config.yaml
num_hidden_layers: 10
hidden_size: 448
n_experts: 64
experts_per_token: 6
d_expert: 64
d_shared_expert: 384
hidden_act: "swiglu"
moe_layers: [1, 2, 3, 4, 5, 6, 7, 8, 9]
router_score: "sigmoid"
normalize_top_k: true
routed_scale: 2.45
balance_loss: 0.000997
balance_bias: true
router_cosine_scale: 20.0
init_std_router: 0.00711
lr_router: 0.000222
vocab_size: 8192
norm: "rmsnorm"
norm_eps: 1e-05
tie_word_embeddings: "early"
optimizer: "muon"
learning_rate: 0.0109
beta1: 0.9
batch_tokens: [65536, 131072]
max_seq_len: 1024
train_tokens: 541600000
max_steps: 5592
dataset: "wikipedia_en"
Below are experts of layer 7 (counted from 0) of a mixture-of-experts language model. Rows are named router (the router's row for the expert), gate (a neuron's input weights, with its number), up (a neuron's input weights, with its number), down (a neuron's output weights, with its number) and show model dimensions 320-383. Each number is 128 + 32 x the weight over its row's rms, rounded and kept within 0 to 255. Numbers have three digits each.
Before each expert's rows: "comes before" lists some tokens at least twice as common just after its tokens as in all text; "mostly gets" lists some tokens that are sent to it at least half of the time. This comes from a sample of Wikipedia text that the model never trained on. Tokens count by the router's weight.

# expert 23
comes before: "1", "9", "8", "0", "2", "7"
mostly gets: "qu", " Qu", " Fort", " Ter", "enti", " Marine"
router:128113120158166092113106121097158154091123085145131160135132137100149167099093143161097161109134165170138101124140107190088134151046136134143165068115142127091184114127130102123067150138109154
gate12:089117134189143130109101155111089165144137128110128190109115105099151159162121091167148135065160083113130123150116157120106161130159151142113080121121110164202184146187111162121120122083178131
up12:154111173092096128156121169110166119147128111145144140179132112133115090121062203160130114174157134054108113233113143118137108089159125177172124174108161142068093072086112129139147169119104121
down12:152078113102098146174105146153118116130069124164187054144089180186120124181089167170104148131138147115144159087138145128103139147081053131131135117171138165078109051143140173224145138106076149
gate13:138085107157095130115146162105130103123083144120169134124098134148194116168136163185175167112142124128157109156098182173135168086136108131102148115144113145130178157113119109157102090088147190
up13:145110095149101147141128158070088109179117131111161159147143138089123140107123150173161107096091127128110040166091189138109237122105132078112092064187095110166168127171044112119096105185140148
down13:123110118098079131189150130092041096149096115058179152116137152183145113113128156162143130121132121110114109163166088111187105133140151104143114092097076220135081128178134184125184075167140103
gate14:124113093138175060150141142063131182167111142136130152158119132095107130142152139117150090060099069142132081188074132092076117149072159145142084083144114178124149112172112147130091124143056162
up14:133105184060158158081121088127144149124156096119166098099102134105136124130066145114103167137181167115090142117158085128138156104118118162122133161107146077082161116085149161171140175108140064
down14:126121132135141142196152141139098129192133146123143105143126107136130132131123122119106136121136064125085111048148099093076185096140131155112145144122081137145160128098160157084106158085192153
gate15:105101110150159178107184136137101101095098070112131140068127174128160106107095130162110114138132127094170152061189184106092109092124087076176137101154116079101135094134085115186143110109093095
up15:135169154127107093092088176087153123138147100143118132125100200126198092091202125175142122158132178200101114136089094127104070139089151141152148147157147130105186112105139111104128135128089174
down15:151152164180107108137173142155112145141110134143126132118085101128087116190174092149175140097148107084112190179099124150126045185181167134071130105155138151175127168073139113133164185090185110

# expert 32
comes before: "0", ".", "°", "1", "5", "2"
mostly gets: "°", " c", "′", "″", " p", " m"
router:105126166124182095166076090103137158125100110140172145116124164095172144079109174147128168143176143150093147149164112131134157161110138207135188143145127124098174108061194183137111122105099142
gate5:062139097165143091116175143158111099134141194136132148096140094111156106146174180099213097134196136129185152134141142115131094164148166124119126157138131130053178203141162161138165108133164106
up5:140147148152132121126091096083126127075085102158113138164139149198085150190132164158186123102077127134077084086178127146158165110129109150113090125158132123177133123124089113044129162102130117
down5:153050151181111141136094135145192110117145097121111050174157113096142098162127084164152096075146152087073110177084206159177140120135182119108090171161113134166122168103109094119088126148175071
gate6:172134082112090117149147160143112169133164100109137156172121149161149113120160138131103098115159168137152150137089196127155145150183142132107108097125132126076191106105124153138159113091169167
up6:126147183128146120123135134080085144146142120122126078106054092074146127118095143129115158152147069048125127108124071137114119146106060152172121098128117100163156141073070074126168069071109104
down6:106172144098158158117123229126111098049152070129162118154125183130136144157159150137127133115142112134130111130102133148166135102112182148138141114118194114107076101149058151092088123179121175
gate7:158135124176155142124118114132189166132101074123190113166120138106153157122111174127107117176201185153115173194175140144111182156087163109109120143181167104158163167112072153128063105172175081
up7:116131105126101093191109108116200113145197105170145076126126108129148128116093147133148122118129191182098115115164146118157159115116159095160128130098123158149099135129096160105129166075112086
down7:175100148122120129144161133105107101122202156125083225146115138138154135068125123100083167106136114162127075117236128136095135115146134133124107123164129154090093214167163114129142121162127081
gate8:121100114216112083137094177163158103138128110096134130114111110046180113150154137150130136106168150143158123133143188172163132124140112176134135163115192132084171090136123151129136066153115141
up8:083117075138114105084129109137099116087093158089112077118080097164190093165128147163158220077158165088139184128153115139142115162147126125165128121184176133167192087077124148102150095148088123
down8:142145163163156126107190088182156092133138171158119123097077149128138114105178136080162101193127145132117142107175138115138147099117156160162132102137129126069172119148194127132079170073125059

# expert 61
comes before: ",", "\n", ".", " (", " and", "us"
mostly gets: "idae", "ensis", "ists", " species", " Studios", " Coordinates"
router:125132114097113079132098069140151175115193145146157130069119161082119160090121101144078135134116161081170196126117113202109154158106230084169153115176101074118114096099169150131126059135064130
gate5:071162149091093105149043107165153127036142122140153107110131081117116145105161092176067137067173093038124180196142168146092154102167103209084140135130174105165163085162146115182122124065119133
up5:139082134220107174165106090099152112082119091128140168128127091076146093138101097144158169092146129101098167150118081131132116146168140093104171092102104131148200109162075131148149151138198113
down5:048072116146205117131127173093141141148161103107118111203138143132125076131176088168144127111126149109105121163091152138187146146162160147192139080125163162073096103152132153127136125156133153
gate6:177109057153153147144159042114108135103132127111109102133098099102111106139157149145172103140125120104137096157175124138118150141139109134165105160152122144154103084115175123116138054131047086
up6:116081114140136122120216139179120127125182100135086095131053132126111059138174157128085191133162144087148133154133128156143107156124097096076124142113085146171078064080145146100101098157100146
down6:121071092124136138154098151161169126183140104154062172158171150112120152129179106139148196107131131153154158067096176144077196163136140127164164137152149145139116159086090168124144184125101147
gate7:139138090158123125153122065143081131116126101123177137149155078120089139057149186089101130144129132178113132162087098153133149173146121048142072122100132090152108054097091178048094164090144109
up7:146111156153185119139109085171044119171166119134190128162124152177096153107135171081102197141117076110148139081150122127080162194115144120115103110125123106158120114115169140088176120082144119
down7:105095175101126139129173203134073114179069140097153092150119138128149135080151076154154119098118146198093197127104128152133093174141065111114156097144090165156142122145148115138089106133102198
gate8:102159088103134089146107142152106092117096114082099140118079122150125117152141139105082087135136157113111124114096080124099109141090135138169106097180132106152196146133149072169110128165152091
up8:099177125125090057172084169081125149122128132064119105114159159203113130182167073125121103140068136148146151139130122122084109116068151131127109118146087210154183133156193178187087108110149120
down8:174099117144117093176141122094121120104065138075123204171094091166107082145106084028136095084067123088107110149155117107120081125125143202119110124126183134169113100147185138161154087175160166

# expert 29
comes before: " of", " the", " The", " he", " first", " it"
mostly gets: " where", " when", " some", " the", " if", " south"
router:109148147097121163124096109122165129095140135115144116146145161103116127111109112126065159129126124130120138172089105173109142161081182120137158099108128132088135102100122128111134160149121157
gate0:113156134182161103162186142100144130109125129124112115173153109115128091111123109122149148123167115127211084109124165038107181150157129125118133143138061153168131111185193136153107129156131123
up0:130159076075085115174126149168120107154158115175160185117171165174213180176134090141134151166116124106101057172091096108128146128151143144143112094109134089093108120109124127161185105167222117
down0:145066126115129113067116116188128172150119147118139099079069134174132114129151147157120083123109111178152076145083191155095064116104109099083140142084112098102114114137185071106143140029150147
gate1:095126141135148119137134107086143117206034142103167129090117122116045153156162091197136146126141134106167120149136078143039159089074102146072141111080151111066145124067193121116128118128111076
up1:145164086117142102193137084169127129113110175089075135116169091154145192141140100114146179154076144116144143098108133127147119150098084163109135202176163145103155108113084158102151103141091096
down1:056128109107152103121139069139193113081100115071132147079122073077169150146121133104089162168164125115099085127118110121121120104080129148134083173112152137136152142168136070146113101156092104
gate2:076127134169146128151085114165101092208141080097115136169092140177082151152139179102128104083120110130136108155124121140144163077116110153111133060143086129202102142150193071125111178137101143
up2:126148137151140093103145142162104113153148096089162170142130167169128146160138111164162144102136156137091093115157170211094162146140102180111066099076099155099125150125125164137087148160126134
down2:169132109108127117223119088091157143153074154103154126140131156146112179069178121114155108123169166096062084130113147143068144140104187196153146153166123152144116152121159161130160132097161173
gate3:100086162074070106094098129162152118147103152133090094160161124111116133153114083114139104073110168092103072160095099152107158143090087077070108156140108142066127094125098182174114106139173137
up3:177155089149069204130113091146162105147126095104104200085138091117155087131136170067098131110168107102048193074191162109116089132175152208145093114176163115156142081126179131105090109149143131
down3:157104151129096125187149099074080170157182149170115075120152072175132133123097123158138112170129135196149143102123150097168145092131142140081121168075114089147083142107149137082159146170132176

# expert 45
comes before: "ing", "ed", "s", " of", "ation", " to"
mostly gets: " film", " Film", " Award", " support", " Preced", " post"
router:130139117079173095109093123119185160125224133156142130119130131106147163100125121173083130147128058150123127088129079112104196143101160135146148121187132110159083155103137119027154162137102176
gate5:126123093154107114145147156147190120116142154171125125130184077170178111127045140168064136133187137135065106125118167133110197124133162113092107174113148137141156085125151120115131060076128095
up5:106136141095148169099126119160104194123078113113145193127123160154120078130082156108073052122168147122112128108101140135154151172145127075119145134139119073139125116058147101111140116149154093
down5:173091110132077108149199109142115128142183146108108160172102114143056142094122128134208117119099093022143060148136161083101251116122100103191157125112131075144114148100100161043141166162096165
gate6:147166174158086186144097180058148110106144123116140137159117104099084140148050162153162108151132100092100130162165206097076123164092167148158143100189112159111094126067123104158097155140136094
up6:118152163113125141156116108090110163084098136112087090159119074123129139134122143107075150114137130197078114176142145123124122155202165121157135119133143119148187142166184183186105106068099152
down6:046125139080165174132036105125063140124153094155085100091124131094117152101167149124096151141122104150141141134091136180111179181149138053165114143141165090092092167122115106156097094112095121
gate7:156091073164102151087110129138139184139077078172122157098129098099172151134141107137175151102142118166082109117154096193114114134124186093095071123065093147044153164174125130105138121082110181
up7:128133127117046153136147144078099161097120111065108140128114107203132087113149122154142146087124120077149174089128159109099136113085145110179133108161110127121124151148114133118141189158178124
down7:115138162229130122117117098168072147153057112086095094130110107127094160098200094112145098137110097135097134091132164140076071136121170139074097123089141136137050117101136197154143173171056152
gate8:159088087106132165144121160086168153147108111126148129142153126138163117121137072165136121080156089214166050182138181115144149126164169131099123132114101151132147130093101149151097151182122180
up8:092122112094118097114106152123148188122120135126113107099120112093130114161154094122094188115141137094125077088109158144176104154125115123149100140056134135110115120161105152149123108055147188
down8:090133165184172152121130192101179156117117179151115165166184135080125117071152082128093138082103126189130099096180091105099094101101115146144086129142063104113095112109140101122091177141103119

# expert 56
comes before: " to", " the", " a", " in", " by", " on"
mostly gets: " was", " is", " been", " has", " him", " became"
router:096107133149080146122073133167179194142137082140177181146130090083149192093111095113044150089140149182136149119145098155112200117137169133126126120132156088082085097059108220107135147137122155
gate5:150169147156115165087108108164139164151148126173128107080113156193112154076144152141171188091154162180158146144120118130102108156136140166116144103153131112156083136199127117192092063128155202
up5:081129203085062131120083120132068136121137158120101113131092126129095083143130162141154113152130134138098145167145109109144080135118095118184124117091166152074110119149063091122170167128142099
down5:080159092067120134150101165101146141119133127162160163069132102172142126140178156189093094073103149132181149093108133118197145136167123118164120160150069154059122132105064071116100222135093098
gate6:175133116179114181188117104179109087128153125148121150139111164111126099108073109135155148119106147119080096125104141112091110117185165107136069123070092152082059183125120180189149149142183103
up6:109153125153152105139098087128099200157124158099121108157102143116133148132128110110188188129143172169068156134104113153059096141158167121114099138061157178171071154140142132152094084172147134
down6:167093151194100141149205170111061072158135103124123121105113099091122106148122066127153138104072095094140116123117152077160105117171090117125122139141158118152102144095092157130164097202227092
gate7:115139156153152127092143158106106155099159104172175029113150147121108136140097154105144099161158086140100109117080156118143156161108110126192144119134121076118187099127092098149166106161145213
up7:090125142101099118141192071210060171086113108081109143128121078130129120059146082134152114128157129117179146052080135166070162122187150149129106071143130102099077151026175154099139136137095146
down7:117107177141149109171109146164055124082164078115122142099175143093225176178125116127114156163112162118132137148117153118149193112149155081178150139092105108096178209135160094147157163146101161
gate8:170131099086187185155149105107098099144147053127120154102103169139093071070064086092119143098121220143131106117155113165111102133130079103140109168163105185108133121076235144146084136126163194
up8:112136126195161146151116108153161129119152069089066184091153143115099124139119101127073193054088185160118091138171162153159097070130110125134146124149125104081148215068181143181143125177183191
down8:119083109122139160080127098124173137183094110145164162104172118103180109151118247118141135170100180134064143127150143124143111103111154107130121180120107152159127078119106114124064198194173135

# expert 12
comes before: ",", "s", "y", "e", "ia", " ("
mostly gets: "bb", "ck", " Hill", "ford", "ton", "berg"
router:113100097139175166107117118110156152149172076106173133127149139126155112100076112124086145162151188141172112182150118180093138162117180147172187082123128172125132063095121098087109110156168160
gate5:113105135067134075145118163100101152070158131132114122161138114091117126111098132177155105125101080196191100206124122158140150141144130107081127099097215157142121111085082066101093151101098095
up5:125133120106090131164135154126142120117102167142092121170086097140123071126144135110084167044146166087113130107086137133119117106148169153172158104166093076112212122143145147142168113175064158
down5:153112104150132122182112131164178164096118085126122113092108190122222152151218039138097097122090106124168171111122106104156133107132158137091089143139043173143176123146170140141124159118122126
gate6:141129106213135131135124150111145141108083155129076141161196110174151141132095154188053074110117153121150037230114120186138047127139160138072128166155135144136149149124141134157166107144125168
up6:156098113123026086149149121137125117149151139174082147113118066088125037153155135057109144093024072166097130117096116127170118126153132162091072185067123122150089122149122159087137169151131158
down6:130064156166164136059077099166111094114118107148088139147137147144092078114129187143147121132124064167146101124120121135135124150085100138170095239135143131140123117131170091128081106091188126
gate7:075168170149155145099119139149205106151161169125068079085165130088162142155060147137158070145124154072092111098192172143138135082149097152139117158112087141130123159065112107048053198054133068
up7:160153114177187139127137157111164116125140160181138151156126145095112068101201113167090163059102111117123093075133091162106125117155110135091080184094133101096070138096101107109197176125208112
down7:125174119182096142127137166104156075123173094137099171151167145134128132132160124088141115178105133167150111131094133162107169125140089057122124188072135107107138103135110152131130178148166122
gate8:087102045124127118113121185149083123112108127174172142143156127149172135118129073134146209140142137153106101163099147094114139135226145085111199170114080177167107153154137137162159133112084107
up8:124180134159162126170126105166133134153145107071120119154118071098045123149093160107156071157087168107212160105081107102128165129076114149143145128073118131102203155131159133120156140153131122
down8:055095186170115107111078103143133168089146145142157135143138117087082170153089114120108093108137085127121063128125111095193181134114067104156178123149139125052153136111116183145112162165100146

# expert 6
comes before: " was", "s", " is", "ed", " to", " of"
mostly gets: " they", " who", " has", " It", " what", " They"
router:130108139132113128103089089135147107083127115153137170139100215102151205068087139180080141129119091136179116118139114101118119149160163163148160114135119121124094143055133100089147173139111158
gate5:095157168082116141103138130168178144122194181085091156101096111095117197137166158132138086107139116154146157173117146181114093199176128156128087157098169147126164092076186191100137109151135071
up5:148086119065108092152133178104107090130116079175115136123138103134141170127153067170132108145110085100130063125108113107065136123125078144110116119119107139155156131142148166103124111124121081
down5:105133088064155071159186118101102064135129125134128163076169252117117150153116151189182151106089108124151115143163149107124136169161106101164182150174152085182138176088102121106137143172137134
gate6:078110148138088108153122155168155063117151146156081139109123139175158125073139144064108106117154151125142148139133151131138130142171134110137110132166103104021130163203105128155137090114130156
up6:068140117085061105094121174110200132175127079120154043145155196084130192106126111085112046106136165154071131126144141100120166133140182146143124078182148069135078126141133154122092186100141134
down6:136153091101085121143128145165125122113129113114151123133162110154163149132121124102052081121191127161173157162179110140107143113151102128139078083097106123125060141089095132211154141088095156
gate7:085176148078112121159138187081129085130070085133123134159142134117033107169160130152115128156182131131100108167130110118083182119145144143114096085066112114107170191160109127139116116097168115
up7:137190147126133080170134157084163150142135101109143120143112062129150164112102179136141145137100177157106086161123110163134084106128150126132179105074156088110166195142117171094125128127155102
down7:048128103169188097151174167117179152085136132121114106137132097147096116115151120164108172134122178156082116114124132133119139152115098100121114111110125085131057136173174160123103146131161126
gate8:168165120097110140184125093092130162133151116149173145164162102116088101073158123107171112132112161209156183082069067120123162107110115136118142061146092126117162097139147239127170109080131155
up8:129127162178140155160157052134134166112104175143127113147129119069140160154138127140173115196131139129133072103100134155137120138139158123109077112116130129154122095118104083190095141141122126
down8:102126158078116087127131102094154103174125124177126142117102255131067158088114074124182052101154105065121082167149115129099141121104133133092203102127112137168169174084149093144114113117070117

# expert 63
comes before: " the", " a", " his", " their", " its", " an"
mostly gets: " on", " at", " into", " to", " under", " for"
router:068114159105094130091056112117183154130157143133181115140135106119099154131101102155108150131195113103108137124097119186084154216115132071204153128164173107100158117147115097085146119099131125
gate5:141126145091121190085087139133171159105143173187107143198153121098118132147110107126160152130144154141155169177150103169097095138180179096150069143169116112155121151129145107068109119158132162
up5:159137122159116164131078163121136180138149166131138175184125144111077164145111168144149101158117136100151144128133121178128106091212129095145079157152125123130084148090136143064102154126146182
down5:142076144138110140111094090146140173123130106163129169175162090128117124121128139184163123060108137076122117127120135094081103117120119090140087151163128085093158144144102162097134083148160178
gate6:128077103123056134091103188146128120121113131133116123112210105128143151177076157142139049130161121109205193180165102173124080147107119127114133167161125138146116159123098090124108094093074191
up6:131113082131126138139109155088060152081110149141084105129160101185119128134090142082136131100107117186174163130127086124156167137139141096149126101138108128115163158129165103139137147075092161
down6:120171162139167119162118147131203082183145143081129083170204075133125087127096108141159096132120117141128104112185082111150050118119140116096060148094148136134139126107079098191048118100160108
gate7:143152140175095111128115136161128129131150080165117164139108094074126076095159178070122156057119186127113142114147176173166131180138101077148103113165188111050060130141127142157099139127187110
up7:149120115074089169144084104098100177154159144113102113167085144080167124133194126094114138080143190148114055131162122174105175148148122139112122082138055131091132136146153155143132182144123168
down7:134150114184130160125141131168100129129180076109108084116112092155158153109160108120047108167069139076119139114177127126151121126058123100113176141043129051078023191168170127173148156112136175
gate8:090136100169137088147091127126132136092145157132208152198157062098153057110094150115180126170108129086138131115139074089119162100137087097112173159168103108164148198154186132098124090126129105
up8:092147103116092121067184146124151114167137099139166127166097114122191101089108133143118120132132115146124115145123108147109080091082131142121100128192103135089065103179180105153192060091151080
down8:125153124132114111161078172089091131111061101169121112132106178149109164098138115119112118129118185179171125142069147154138199119148116175108106163148121160101097165137191122160150147118119135

# expert 30
comes before: "|", "–", " |", ")", ";", " not"
mostly gets: " do", " Do", " did", " does", " Won", " Sho"
router:131083115137142179158104131131103121084111101153118134121067136140150157073113083127079184163170127114166112135107070140075176135123164172141146123115124047053157076073110111120117130129155193
gate7:208081114100120122196183168141128141101114127110082144122111148157136095095201059162154133166146108098119130107113090152188093173169164110077152165158180154143098129205072131144100142170147122
up7:112137124121130100128136133179173147127091154161035127188131112123173119132186125137109125211129140098158128124106076130151102178130138126118133187120100136186154124083074112157110119149150130
down7:182118110141090124125129169138099166145084139114156071099064153123062145172150057119130089096090070126153137111151195119116157118172135085093082152169137151083088124118127144178142163102145148
gate8:100126132138125131176151148081138136084063137125112094130103106117036119154199130146137147156204167125163155158123145164138107123084139134123089151152090122103149155078130112189100187144156133
up8:168139142082170160103158138057141202129146092127181110111133170157153171152091119107117102148113155147067168121145089135119143094128156079152153140070116140136166108150155197132130103088097131
down8:105137119126061112175131108111142065163146121122107128122104101107113113137119191067107160150103109126117072126107154142141194171169137136130174096125100096064131105155129104112141187113124108
gate9:082141126172178153127137126189119137099090173129128183127067185180109100103179130123111146163148092137100094160122189093142128119119116132153089109170135108086164055165102132166136093121105125
up9:104099178150075088144080138065102117142160072122109113074211132146155169114153160172132134096059120106104117110108141175081155156145128122083208094128147171120135137119104090096122154067172162
down9:111153071156185114120122115156142159155092106117150112149119137060129085131112129124106088136179136129132126134158082117108157043130205209054111135137151096090057109106199110122164138123138135
gate10:145122124191089111170154156161158089096090169143179109196104087090149140092140113109179177084115133110131145108080104132093104150108169094114110155124180125125165162155142131113204075139103134
up10:135172125137112137112131108129095152113110150115141140131147143155107152082089128090116175120118112110168129098115137146150155135111116094141139093134130147158116080091115121098179138094185133
down10:134127149159087123139155094132095136145093109140143160184129174079164103129199106104134096151080120128161116077099149115112160171139088133163161084137125103194095112153121107087120118182143109

# expert 40
comes before: ",", " |", " (", ";", " and", "\""
mostly gets: " John", " James", " David", " Richard", " William", " Robert"
router:146085136135138164171079099139121124129139062180168117122106196150130208045111073134113162112168121162171117160124119161110160182069142147165145109132114082074142125106109146123150170167150149
gate9:103089134200131129084124174103120151099121053171110143121175130143128119092139159142092150135144104149145094108094087087077114154087149137083084039062059165154186122126108115140125162087120156
up9:093124101154113109094071144114171130077155085076149138168162091142080200078175124104099132112144165148132163111121150159083153122114079169142080095131127110111212087123159137113139134076107100
down9:125056113133066149140163130120157158125106152148149047141129149143131139092183136148124130162128135149112124104105196105144108109100117067152136124155137180180143130140102140138172138105108124
gate10:103076120117112123199115093086149116074140161169165131067151143143148148164145183158125128115135121149117101093149118109109148109119088122115149077159146159043186174133094123116102145155176136
up10:160189147136140130054167159163130150136154140088105075168140103089106110080110102111135173164103150130117120157138119096162103145159168103113152091151197165172104077122116162116130119072104149
down10:127127164150123127147106076060151103137153166088123163094088081098134113131100083106146114171143139142138112129150146098119112155133075166152129170177142098156160079088083176119136136108131196
gate11:086214216165132163152151111106165100175190109106103154165129150150144125123113099054139066124141157130080156172151184161164136126116173141113148154117169165158097123106167152127114143179156075
up11:071179148074116185069116170092155058127172105124102173162065221100120114119193113075159109130156124120103146128156106175153109112109155160141135090147131117055103149159158103145114107080166109
down11:130126108097094118137127184167157125155110123120111092143120092144082143175111143144173103057113139146141152104139105138174155116149125138151107151159117164097138167134130138247111160177075163
gate12:135099167157146160190133110076157105095120125128099117117104184102142118133108141161120203124096156160125214151112155139164151170143090188130099156187136098163130099133118064146136113144235051
up12:111111087099106138150155118116129157092155164136110080084100157188077104162122085079190190065094191157151144127110052167137104168122150068109133079148161114116142170092080122128203170157141199
down12:104160043132096150099131096173166141103142160155121118146117164144110103131143101140066131116194135091139083075166145139097132112203174101136141081001144093110119154127112141097139181174079172

# expert 44
comes before: "s", " of", ",", ".", " in", " and"
mostly gets: " station", " School", " House", " film", " law", " house"
router:113137114073117142146068128075167081073148113184160163124111154099152145092128122165086165158136129123123092116136130118100129148094157107179117131150066104150123136101133139103148135150113171
gate5:086154142058101145162098079088182183177171106099091142145110116114085095131136139151128120143117105097160080095131101117177096104159100086131089110156029180125095189092152061100132103133152157
up5:112125113138081171171082073117071122092182143118161127070104113149145145087093165156169191087076098146151133110096096128101149171119097127153136168141191097109108114144120144162138148142149083
down5:161066135084097144113134190090135143122127141126151118097081202102107155160141191150103164135074118086160120107116109141138147144175167106102067177171138121109044087085109158162129185174093126
gate6:101134107147202194048071010120132078103139146103122099166168109125089104122120146147162164104144109169105113118134186124076122128102149121090157099134189118102128090080126157101143144160142152
up6:101074132137134088147108145146166130142099167164125157079142084126112096135111109096077147157127131106131125180147085138150177167101163158126150075130124139121146186111097135118115147155112170
down6:181116081111153193193066203069099082098143140125142156118193162130075171067127129140103123145166147112138180113150093127078127140105122198138135132123171144127142141096139160137098109127166123
gate7:094094095159142167146141123068183127124133085117052074153171131072155131180166198067100096147136155143157128174241170093184083164070138101170197165119039092132127216084153125174126093122113182
up7:125142121131058110126139179125171153113118164102162160090095120108147143156110215158137141125108096061136109162061129107133156138076109148138134139088137177149082158059114165092163075128077122
down7:143146172131145095157095112224172184150174205130158099192172172143138088143164145156149119068106166076153106138118133172109114135089102120145128049067168171108099126147151097090156132130124069
gate8:069065148125057179130123157159103082116097125092074109141159199142114184095152096179091119121161109160134183154128144177162162096106072101139114163156094152084231106130118151150122134091173099
up8:071145079104152156155122092153151163107141170076061128087151184055113104210097139096140076146152135112136221103135125137213162091119092108114157188153166150146125112147178111113160134134122076
down8:117138116118110151130146162114099134116123133098121141119129162135124080155129139181125085156162152167099122099168169124088073107086070134193168150131134131139143165115152102085132093106162144

# expert 62
comes before: " the", " a", " his", " he", " The", " it"
mostly gets: " after", " during", " where", " when", " until", " before"
router:146111193165133143098067079088143168101151117093121130113179119089145131098106126131060154116117102168172105117082090149092165144122164132139141063132097061125138057113105140052117137192193105
gate5:093178109173203198132126088189123127104096155161159149075123095155130132111118098150129213101152122135157093153138152134067133230135097161132106123150098105194114141153148070078141032150148123
up5:137073100077098096128164117077175135154151063128133129113116112112119133093189125152169117165157123130068176102127071206117114058136101146148150088073118078088167177114138140147037125119134124
down5:161094131117124119078090128198172159201111128133123091134178119115122161140128132134156057098101152060129117155171102177132121164132132127106103114162106161083184202100095159088121131105182120
gate6:153128080171115141098214127134121110163109118158121131126126131113181107104088129151115134131106094134109108110166188117129118164148156100145137081147197089085106126143111115090122180134131138
up6:107122090165124113086137148150107122184090041143124137132182053102109141079123148105161099110075082136176185122155118126159100114113144084105124064150087123149091166147122133199128181090137124
down6:137120100124153133151108143158194091082175146178161112090144164162119195071080162167125189132171133147150157118093144077090150126181143143125131112141110122130124139143143139144136160169100119
gate7:136153119120168141152138171113112074091147156106150129098168126080123102141154106131109118137153156074138094096121073124124088110130097127113168169116147139154106101083077124165120150129069134
up7:167079120077078099135144142141188144124071176174138093135110210110147147099146137127165168156175135192119072191172145145138146132090164087173125142087084107104135165162154112138126131135143102
down7:119149043152139091126115155139132103132099158142123149129140090116204129173119100155091135162120176191169109158126137133064132090161144131146134118063129163080099109117142106087148166190117129
gate8:119081190134118086124138142135072135110064117113139066156229101070103116174175064077111105158112146113129145081078122108053151101130170157122136122099112092101182123126115125136138142155168106
up8:189152098123160104128083082129093088119049137133147081099172186101157108146121113121157100156155128136132147079118135086116153060152135131131170123087131120142097053135132156145078145163136084
down8:152185078147110101131203092125104147139139138162111105071119099108150140131057065142196095121157133095113127150092167161113182023078136159110152052180068173059139084110115114166069181153107118

# expert 19
comes before: " was", " and", " is", " the", " which", " were"
mostly gets: " they", " who", " which", " while", "\",", " but"
router:141141112132129149082077122117094147135145090150114110140131127124148174092058088121159152103131124109129112129157076094110146209134177163085131108114072136118143145064143119102139184120087174
gate0:087120137142187095065119130150115097080120171144138154116129147039113122110145109087091108099111157182131187134112187068068145201096140099123110159143108115142145119081131164094076144138064131
up0:146113134092134141110143149136109130142098145108129137164105163150122104121106094160113126081070153192097133099116084087093081101100132114108114169084131125139198101063141112172136168117147091
down0:139125182064113140142162173148142123132100106128104104099087099187157137115160172145169082142089182112112135093150105167118117148153205147135138134100110153131072176159122112181111152086090150
gate1:113123126163128171096123121148146126107175165112123118130143139139107161131104103144131152124179076070135180136173119162150083166167170170141115128079143143096127175129131134142120142122131157
up1:119117099160185163153139164115089097138111114106178138115148136073158127059069091161096128099164176086080112083171177118144140133166155120100101094111221068087120129092184137151141105134141085
down1:098118151148092134150164125142140166149136140121144116130092107088132112130091140131117114175159126092104079096108098082062124124180098166140126137146114176112110164126144178122119112184107172
gate2:111167120111076153126097113109100102107115118118178183104068101107071150113117108153106126074161152090131085097116132096065162089111167193099190156112136184123106141154116118175129192156110122
up2:139092075140185149118145101118123106074117099075162189145104077116161136149132143143123104153136092149169119147125126114122075128098139112114115129104152149069194126137100120133167107130184159
down2:156162128198158112158098124089086125119157137111139163071131129146179107122078129144107105150121127122095122156110118121191106142130116142161080162070158135125126170072109138079143043104095120
gate3:156149095108142128152169130106075103184151136154114148135184109076187093199127113107123105129139135102076065157136122078111156117091136100151099157167105183164132137141131137156086131160102150
up3:155139093102137094184100112127107057168188182193132116140192123142155097116153081146109126167111078052070110172176104111137125091114179116180146129108078138078167100113079155140079150183143135
down3:152121166181097103084111147115115162128133151093089073143114081094142096137099141125159126143111186147133124140124181094093153110112153185125141109140107141125074145129115113104123137103105155